Below are experts of layer 3 (counted from 0) of a mixture-of-experts language model. Rows are named router (the router's row for the expert) and show model dimensions 0-63. Each number is 128 + 24 x the weight over its row's rms, rounded and kept within 0 to 255.
After each expert's rows: "comes after" lists some tokens at least twice as common just before its tokens as in all text. This comes from a sample of Wikipedia text that the model never trained on. Tokens count by the router's weight.

# expert 6
router [156 159 127 134 147 130 114 128  85 167 156 105 120 155 123 126 132 126 178 141 112 145 123 164 153 155 105  88 145 144 110 135 187 126 113 130 117  90 157 117 117 106 128  97 105  93 164 104 148 108 125 150 157 154  99 138 129 157 110 113 153 118 109 148]
comes after: " of", " the", "'", " for", " at", " The"

# expert 11
router [163 139 135 123 131 190 166  96 136 137 151 126 113 101 177 128 108 166 139 140 109 134 153 114 146 120 114 133 160  85 138  92 156 100 101 158  90 112 138  89 109  81 137 107 130 130 169  84 156 157 147 100 154 164 122 145 115 111 109  75 131 100 132  98]
comes after: ",", " of", " in", ":", " United", " New"

# expert 5
router [154 119 125 138 124 108 108 151 130 121 140 163 105 112 125 164 167 133 122 115 134  91 118 161 172 176 146  99 162 137 112 120 102 104 114 106 145 123 160  87 147 177 109 156  86 119 129 112 126 132 151 145 136 169 104 150 110 142 150 122 131 107 127 163]
comes after: "\n", "|", " November", "–19", " October", " February"

# expert 0
router [147 111 118 165  82 125 129 108 128 111 111 146 139 174 105  92 139 107 132 117 152 119 173 115 158 136 125 161 146 147 154 126 157 129 141 180 155 120 139  99 143  87 118 127 109 170 165 122 150 132 102  97 116 152 148 133 131 121 106  95 106 111 153 104]
comes after: "\n", " ", ")", "\"", " 0", " 1"

# expert 10
router [135 106 143 141 156 162 149 117  94 152 153 109 127  96 133 139 122 174 146 102 115 124 135 153 153 120 134 116 115 103 183 136 144 130 165 131 106 112 154 151 143 159 122 137 113 117 133 108 111 169 182 165 144 154 112 130 156 148 117 166 129  85 119 141]
comes after: " the", " a", " his", "==", " The", " their"

# expert 9
router [159 110 142 148 139 131 140  84 155 141 151 115 172  98 109 100 141 139 182 139 117 163 126 155 158 167 109  79 152 103 124 142 125 131  97 162  83 147 116 104 166 155 112 131 130 132 111 155 186 174  83 138 140 118 103 152 168 126 154 117 104 119 120 157]
comes after: "\n", ".", ")", " in", "==", " =="

# expert 1
router [124 157 149 139  95 144 146 152 148 155 105 132 157 117  78  99 134 127 109 110 125 133  82 130 168 156 180 131 123 132 154 126 110  96 165 156  85 122 122 137 143 175 140 105 134 132 146 109 143 121 158 113 127 127  89 147 137 147 153 123 160 112 121 184]
comes after: ",", " to", " he", " and", " was", " He"

# expert 2
router [154 110 121 135 158 141  99 155 131  88 158 147 120 113 101  86 163 127 157 130 129  98  87 144 142 177 131 165 136 108 171 136 142 128 151 164 121 119 122  97 114 120 165  98  75 125 149  83 142 145 133 120 131 130 165 130 149 116  99 118 119  97 179  95]
comes after: " |", " ", ";", " 0", " 1", " /"